config.yaml
moe_layers: [0, 1, 2, 3, 4, 5, 6, 7, 8, 9, 10, 11, 12]
init_std_o: 0.065
decay_fraction: 0.77
doc_mask: true
dataset: "wikipedia_en"
Below are experts of layer 8 (counted from 0) of a mixture-of-experts language model. Rows are named router (the router's row for the expert), gate (a neuron's input weights, with its number), up (a neuron's input weights, with its number) and show model dimensions 0-127. Each number is 128 + 24 x the weight over its row's rms, rounded and kept within 0 to 255.
Before each expert's rows: a language model's description of what the expert responds to. This comes from a sample of Wikipedia text that the model never trained on.

# expert 29
What it handles: Commas and comma-plus-bracket or quote tokens after nouns, separating list items, places like city, state, and appositive clauses.
router [139 119 166 115 132 113 115 128 123 101 110 138 144 153 113 136  95 148 169 137 124 100 110 122 162  77 102 142 171 107 133 116  88 127 140 148 116 136  91 112 126 158  71 152 119 153 104 167 140 129 129 156 115 154 145 138 110 132  96 121 106 130 124 135 146 141  92  91 119 128  91 143 139 125 120 188 137 113 118 124 105 129 158 119 100 103 145 153 136 128 144 135 188 118  79 160 158 127 128 111 143 174 148 153 104 169  93 125  83 135 112 158 133 162  99 125 144 133  98  86 106 107 108 116  91 157  94 148]
gate1 [124  97 115  91 123 109  93 117 168 123 127 128 147 141 112 129 164 150 114 192 115 122 140 154 142 108 215 146 126 138 129 168 107 158 111 122 116 146 126 153  97 143 104 128  98 141 134 125 151 143 172 128 136 105 121 132 156 157 120 190 138 125 128 127 118 148 131 123 157 119 130 175 101 180 121 121 130 115  99 110 113 158  92 114 134  94 148 151  94 121 121 118  98  81 111 100 107 114 101 153  80 134 147  95 156 107 115 133  87 133  79 134 167 132 112 128 100 152 126 135 106 120 106 121 112 144 142 133]
up1 [123 119 138 113 118 114 101 124 160 107 138 126 122 128 131 109 132 162 147 130 126 109 138 127 145 140 137 164 143 108 139 171  93 102 159 148 119 179 136 128 141 122  91 166  93 163 120 142 124 145 125 127 145 133  95 140 157 162 117 140  85 122 105 131 176 143 132 123 158 122  96 136 120 146  79 152 110 142 112 110 147 168 125 117 184  84 130 135  67  57 103 140 138 123 117 126 113 125 117 165 107 135 161  92 138 104  84 156 135  98 137 103 132 156 145 123  68 113 107 111 110 152 131 128  95 130  80 129]

# expert 48
What it handles: Commas, especially those opening a parenthetical clause after was or and, or after years and introductory words, as in Thus, and In 1995–1996.
router [152 101 102 155 131 109  92 157 147 122 116 160 123 134 133 139 130 131 146 117 113  91  98 143 142  71 111 166 147 108 115 130  91 132 140 177 127 137  99  99 122 114  86 122 152 141  86 141 130 142 136 146 158 140 122 109 110 111 106 127 116 106 119 119 114 160 118  93 128 126 119 149 113 108 131 185 122 139 143 108  98 144 119 118  95 132 158 127 117  88 138 114 152 132 105 150 155 170 100  87 171 193 140 129 100 164 110 123  77  91 123 161 118 123 148 144 105 140 152  98 153 102 100 119  70 158 106 131]
gate1 [161 145 183  98 137  87 121 165 147 147 106 113 160 108 121 107 114 106 120 122 113 126 133 115 131 117 175 115 164 139 186 143 124  95 121 102 121  80  98 130 135 187 110 128 126 148 125 155 149 100 111 165 167 145 104 123 117 134 103  88 150 137 150 131 142 127 101 111 146 110 108 146 154 143  72 108 121 134 116 134 101 119 109  94 143 121 121  85 150 134 139  80 136 168 107 148 119 143 130 145 100 177 131 121 121 127 136 142 141 139 157 155  96 152 132  96 107 142 122 146 121 177 142 138  68 138 119 161]
up1 [166 119 111 116 118 182 143 100 126 105 161 137 116 116 153 158 149 134 122 151 121 129 153 125 155 116 109 162  96 141 107 134 124 138 157 124 129 167 151 130 142 106 139 106 154 123 137 101 118 133 136  83  86 121 108 111 155 140 147 144 111 133 139 167 119 117 151 140  79 147 126  88  99  78 130 126 114  81 134 132 161 161 170 150  96 119 122 146 105 101 105 155 145  63 111 108 127 130 156 152 119  46 147 146 151 145 143 104 135 146 130 153 162 111 113 128 165 120 134 133 128  83 132 115 154 100 131  88]

# expert 2
What it handles: Digits inside measurements, decimals, percentages, coordinates and ISBNs, like 97-8 in ISBNs, 60.41%, 2.6 km.
router [124 105 130 107  95 168 120 116 131  78 138 137 134  99 137 102 171 120 162 113 158 145 177 145 140 179 131 123 113 129 146  65 135 129 140 119 161 131 125 155 146 123 108 169 111  94 135  96  90 133 121 130  84 128 104 120 100 144 139  83 129 105 107 135  91 138 131 128 139  81 152 108 177 128  86 144 118 153 141 116 126  99  97 127 167 122 134 133 125 150  99 121  78 163 140 110 111 113 141 158 107 107 178 184 135 181 121 106 135 150 144 126 128 106 114 122 136 113 108  89 137 146 138 148 120 113 124 124]
gate0 [116 154 166 128 126 168 114 115  87  83 167 152 116 135 151 138 100 103 157 137 116 130  98 108 180 141 159 167 150 110  90 151 138  79 176 120 132 112 150 157 151 146 137 117 145 118 139 117 139 130 121 127 102 134 144 126 166  92 159 108  72 108  89 144  96  99 122 102 117 115 129 129 102 106 108 109 179  88 130  98 119 102 123 158 101 125 119 132 127 139 134 110 150 123 128 141 130 158 131 112 130 151 126 152 106 125 102 114 135 132 108 153 107 129 126 140 127 146  92 189 135 176  78 162 129 161 147 113]
up0 [136 114 145 118 117 159 126 138 111 100 152 117 113 120  98  79 120 108 151 140 153 152 137 137 150 139 123 120 138 108  88 149 117 123 161 125 168 148 114 159 125 130 129 121 164  86 151 116 149 104 100 101  88 161 110 105 163 139 168 141  97  74 138 117  49 125 124  74 137 130 140 119 133 108 139  96 151  77 119 121 100 112 134 182 155 124 140 138  81 134 102 162 125  96 100 139 120 145 109 142 115 143 138 130  94 154  87 134 127 141 129 123 109 138 114 136 124 125 102 162 111 113 104 183 122 156 121  92]

# expert 21
What it handles: Decimal points, colons and dashes between digits in scores, times and table statistics, such as 3.5, 3:58, plus number words like ten, twenty.
router [ 91 123 149 131 146  76 138 118  90 114 152 123 115 114 119 174 126 115 109 129 154 121 165 177 108 172 161 163  90 111 167 109 149 101 115 170 115 131  93 117 154 152  93 165 118 136 125 138 132 115 134  95 159  83 131 102  99 115 136 157 135 122 136 125 139 114 118  84 134 117 168  95 121 165 139  86 137 151 146 119 149 108 154 117 140 115  88 151 156  87 143 153 129 146 131 140 112 101 130 134 134 113 121  92 130 141 109  89  93 121 150 165 111 177 116 171 127 111  83 138 130 131 101 107 118 115 156 114]
gate1 [114 142 119 179  74 116 135 142 129 133 131 128 128 134 153 124 143 118 168 127 114 132 133 140  64 126 130 133 145  83 154 141 142 117 174 105 146 136 115 163 160 167 125 131 103 130 151 146 163 124 135 110 134 164 134 151 135 140  99 103 146 136 117 180 145 146 124 127 109 129 148 116 186 115 126 146 124 152 108 191 127 146 127 103 126  92 135 111  98 130 101 148 141 170 148 135 165 130 120 125  88 146 129 115 112 120 110 145 135  81 146 107 150  61 156 125  81 137 119 143 143 131 145 155 138 180 174 114]
up1 [163 127 168 138 153 113 110 159 119  92 133 147 130 137 148 117 138  88  84 120 132 142 111 166 144 156 114 141 147 173 110 170 120 111 126 118 130 129 140  96  84 131 153 116 116  94 108 121 115 108  65 147 117 119 193 146 133 123 113 145 115 135 128 136  90  79 154 176 134 124 105 122 101 130 140 141 135 152 133 108 151 173 113 158 115 109 127 139 146 131 129 135 118  90  92 123 122  94 151  91 145 141 188 129 101 169 125 163 112 159 126 127 132 191 110 123 167 148 142 118 135 117 146 127 125 100 107 157]

# expert 14
What it handles: Ordinal and number words such as first, second, third, two, plus stat-table cells and percentages in sports and census text.
router [134 117 141  77 140 125 130 120 107 106 125 119  99 130 103  89 117 139  66 139 155  93 132 175 117 170 137 103 164 102 123  99 133 114 162 114 178 145 135 134 114 123 134 124  94  84 134 112 116 148 115 156 138 181 126 148 143 128 134 107 116 122 132 157 119 136  87 131 153 146 155 157 134 136  86  95 136 104 114 122 108 101 158  94 125 164 120 152 141 131 126 123 113 141 145 111 108  85 176 134  94 123 119  99 103 170 118 152 118 141 122 153 155  89 141 145 108  85 124  89  97 118 143 117  86 160  83 111]
gate0 [107 134 151  84 153 124 160  97 117 136 138 111 128  82 139 117 146 126 125 128 102 108 150 165 124  81 124 148 130 132 178 152 129  97 120 125 176 142  98 102  99 146 121  99  98  71 139 117 112 103 102 160 134 155 128 140  88 146 135 127 141 112 119  82 116 135 104 158 109 170 142 106 126 147 115 129 119 114 110  91 124 120 149 102  64 119 171 135 130  85 122 165  76 142 144 101 129 106 136 101 117 114  99 136 109 140  98 151 100 136 172 121 132 132  65 121 131 120 151  98 136 136 118 125  97 156 141 134]
up0 [151 138 113 153 126 150  76 121 156 115 136 153 158 154 123 143 103 131 145 117 104 155  77 106 169 134 156 134 117 135  78 116 133 116 134 127 115 109 106 140 160 123 149 124 169 141  82 110  82 141 101 150  53 111 104  95 101 138 141 139 129 143  88 154 137 134 146 115 159 120 125 156 157  67 159 124 137  94 124 177 102 124 120 148 149 114  97 134 128 128 105 125 172 111 117 147 108 127 169 130 135 135 109 121 134 119 125  94 128 127  81 124 122 151 151 147 112 158 139 159 111 149 139 118 136 139 176  84]

# expert 16
What it handles: Word-final suffix pieces of taxonomic Latin and foreign names, such as -ensis, -idae, -ius, -ia, in Encyclopedia and Hasanov.
router [136 135 112 120 156 151 122 176  99 133 147 102 127 175 140 142 109 138 142 114 133 130 107 145  93 183 117 126 173 121 128 131 143 137 144 160 156 119 136 164 125 110 111 182 122 159  82  84 145  81 147 133 148 134 105 130 139  93 146  99 101  93 108 128 120 118 138 127 177 101 102 160 104 102 157 112  93 108 130 139 137 149 146 136 154  95 102 119 129 119  81  94 141 101 126 138 127 121 120  89 139 130 165 111  95 126 124 116 182 158  89 116 137 142 182 118  94 151 126 158 105 150 122 112 126 132  99 154]
gate0 [102 116 150 135 177 122  98 135 116 135 127 126 105 141  77 118  84  74 110 164 151 118 154 100 135 144 208 160 137  84 124 114 135 168 180 144 171 117 133 116 109  81 107 140 148 123 103 144 121 154 164  88 120 111  96 155 152 125 154 121 119 145 124 130 153 163 113 137 154 140 117 100 137 136 121 119 144 166 136 130 152 148 107 181 163 118 131 108 157 145 138 105 151 128 135 149 144 138 119 150 136  96  98  77 159 139 116 107 110 121 105 135 145 132 137 117 131  98 124 170 109 107 105 114 142 120 145 144]
up0 [119 110  97 138 126 134 133 149 113 141 159 117 128 144 127 139 124  57  87 143 152  87 123 147 116 133 142 148  95 125 143 104 159 140 112  95 132 119  84 122 107 132 103 159 128 125 142 111 108 125 134 112 130 120 135 140 145 109 158  99 156 125 191 106 120 153 107 101 118 120 110 106 126 130 113 155 128 149 187 125 172 104 137 148 147  81 150 140 173 150 155 131 182 142 170 136 127 132 129 197 124  96 172 144 142 156 121 133  92 122 113 142 127  97  94 128  95 161 130 105 156 135 149 102  99 126  91 116]

# expert 60
What it handles: Pipe characters opening or dividing cells in sports and chart tables, plus semicolons and dashes separating entries in chart position lists.
router [102  89 119 151 148 130 143  99 132  85 141  96 165 117  91 133 129 115 104  90 137 163 148  87 107 121 119 126 117 133 135 162  86 146  98 127  83 126 163 163 135 124 128 122 158 123  97 134 116 142 145 136 146 149 161 103 124 119 125 151 102 126 131 146 139 146 176 101 109 128 184 142 135 108 150 108 152 164 123  97 123 131 154 124 114 178 149 144 100 109 132 176 126 108 175 105 150 131 168  84 162 102 146 121 128 107 147  89 115 118 150 125  94 141 116 151 168 133  95 118 131 100 146 181 134 135  88 138]
gate1 [124 143 112 152 139 131 169 102  99 110 177 106  97  98 118 101 150 128 165 135 134  98 171 136 142 114 115 170  92 108 111 151 128 115  93 118 144 118 138  84 111 158 188 125 159 150 118  77 113 163 112 115 119 157 156 121 131 119 191 145 119 128 157 103 102 152 107 122 137 119 104 109 149 131 167 134 137 104 119 134 116  94 118 110 147 137 107 121 102 137 120 134 123 124 147 112 169  90 130  96 162 115 106 128  87  77 148 115 182 115 136 120 121 122 119 176 135 108 150 141 103  90 129 138 139 134 159 102]
up1 [128 135 146 179 141 142 165 146 101 104 153 136 120 138  99 105 134 106 110 109  93 102 109 112  97 155 144 126 118  93 114 159 145 118 112  75 205 100 154 133  78 131 151 107 124 126 134 130 145 114 130 106 121 115 127 138 108 140 141 113  83 130 149 150 129 143 114 116 116 106 109 126 121 139 163 155 108 137 149 110  74 108 116 133 123 131 144 127 116 139  90 150  80 161 120 112 108 124 138 140 115 126 133  88 151 129 142 112 164 102 133 118 131 109 144 145 125 150  80  97  56 155 179 150 129 118  81  90]

# expert 36
What it handles: Sentence-opening However, due after however, plus but, so, though and sentence-final periods, mostly in plot summaries and narrative prose.
router [ 91 160 107 135 142  94 107  92 143 146 126 106 116 173  82  94 165 111 147 150 124 154 110 122 120 110 129 137 169 103 108 105 101  93 119 161 122 133 114 154 142 110 133 125  86 125 130 120 111 149 130 137 113  83 164 133 131 111 186 124 117 102 114 123 141 143 125 138 161 149 105 174 135 115 107 131  85 139 121 136  98 131 104 169 140 177 110 124 114  85 138  92 107 149 108 132 165 141 155 122 152 125 104 129 154 154 169  98 118 166 162 107  89 151 148 109 117 148 130 160 149 116  99 139 115 158  95 165]
gate1 [112 109 171 146 119 146  81 122 148 121 138 113 106 105 127 115 110 132 101  93  91 149 154 112 171  98 141 101 115 123 113 128 142 151 141 159 113 117 166 140 173 106  83 117 132  68  82  96 131 130 163 129 102 105 114 135 108  76 136 142 145 149 157  91 136 111 138 141 143 130 152 140 137 125 155 188 125 158 153  98 139 158 101  96 123 146 112 131 157 113 141 160  78  75 149 101  97 137  92 128 164 147 120 127 141  92 105 128 122 155 154 107 144 136 151 153 144 130 138 136 115 109 148 130  88 135 139 116]
up1 [115 122 118 154 107  99  82 128 117 156 144 120 162 101 127 165 130 100 123  93  89 143 103 103 166 107  96 110 141 110 121 111 162 145 115 171 140  93 141 111 120 130 115 114 150 131  95 135 114 155 112 108 121 114 114 154 133 120 183 101 131 159 147 139 117 118 150 127 121  86 121 146 161 125  82 179 142 154 120 137 143  87 109 126 151 112  95 160 137 146 108 143  68 104  99 118 127 104 137 139 165 146 132 147 108  99 112 156 127 125 137 135  90 124 191 152 127 127 161 186 104  98 140 146 123 158 120 155]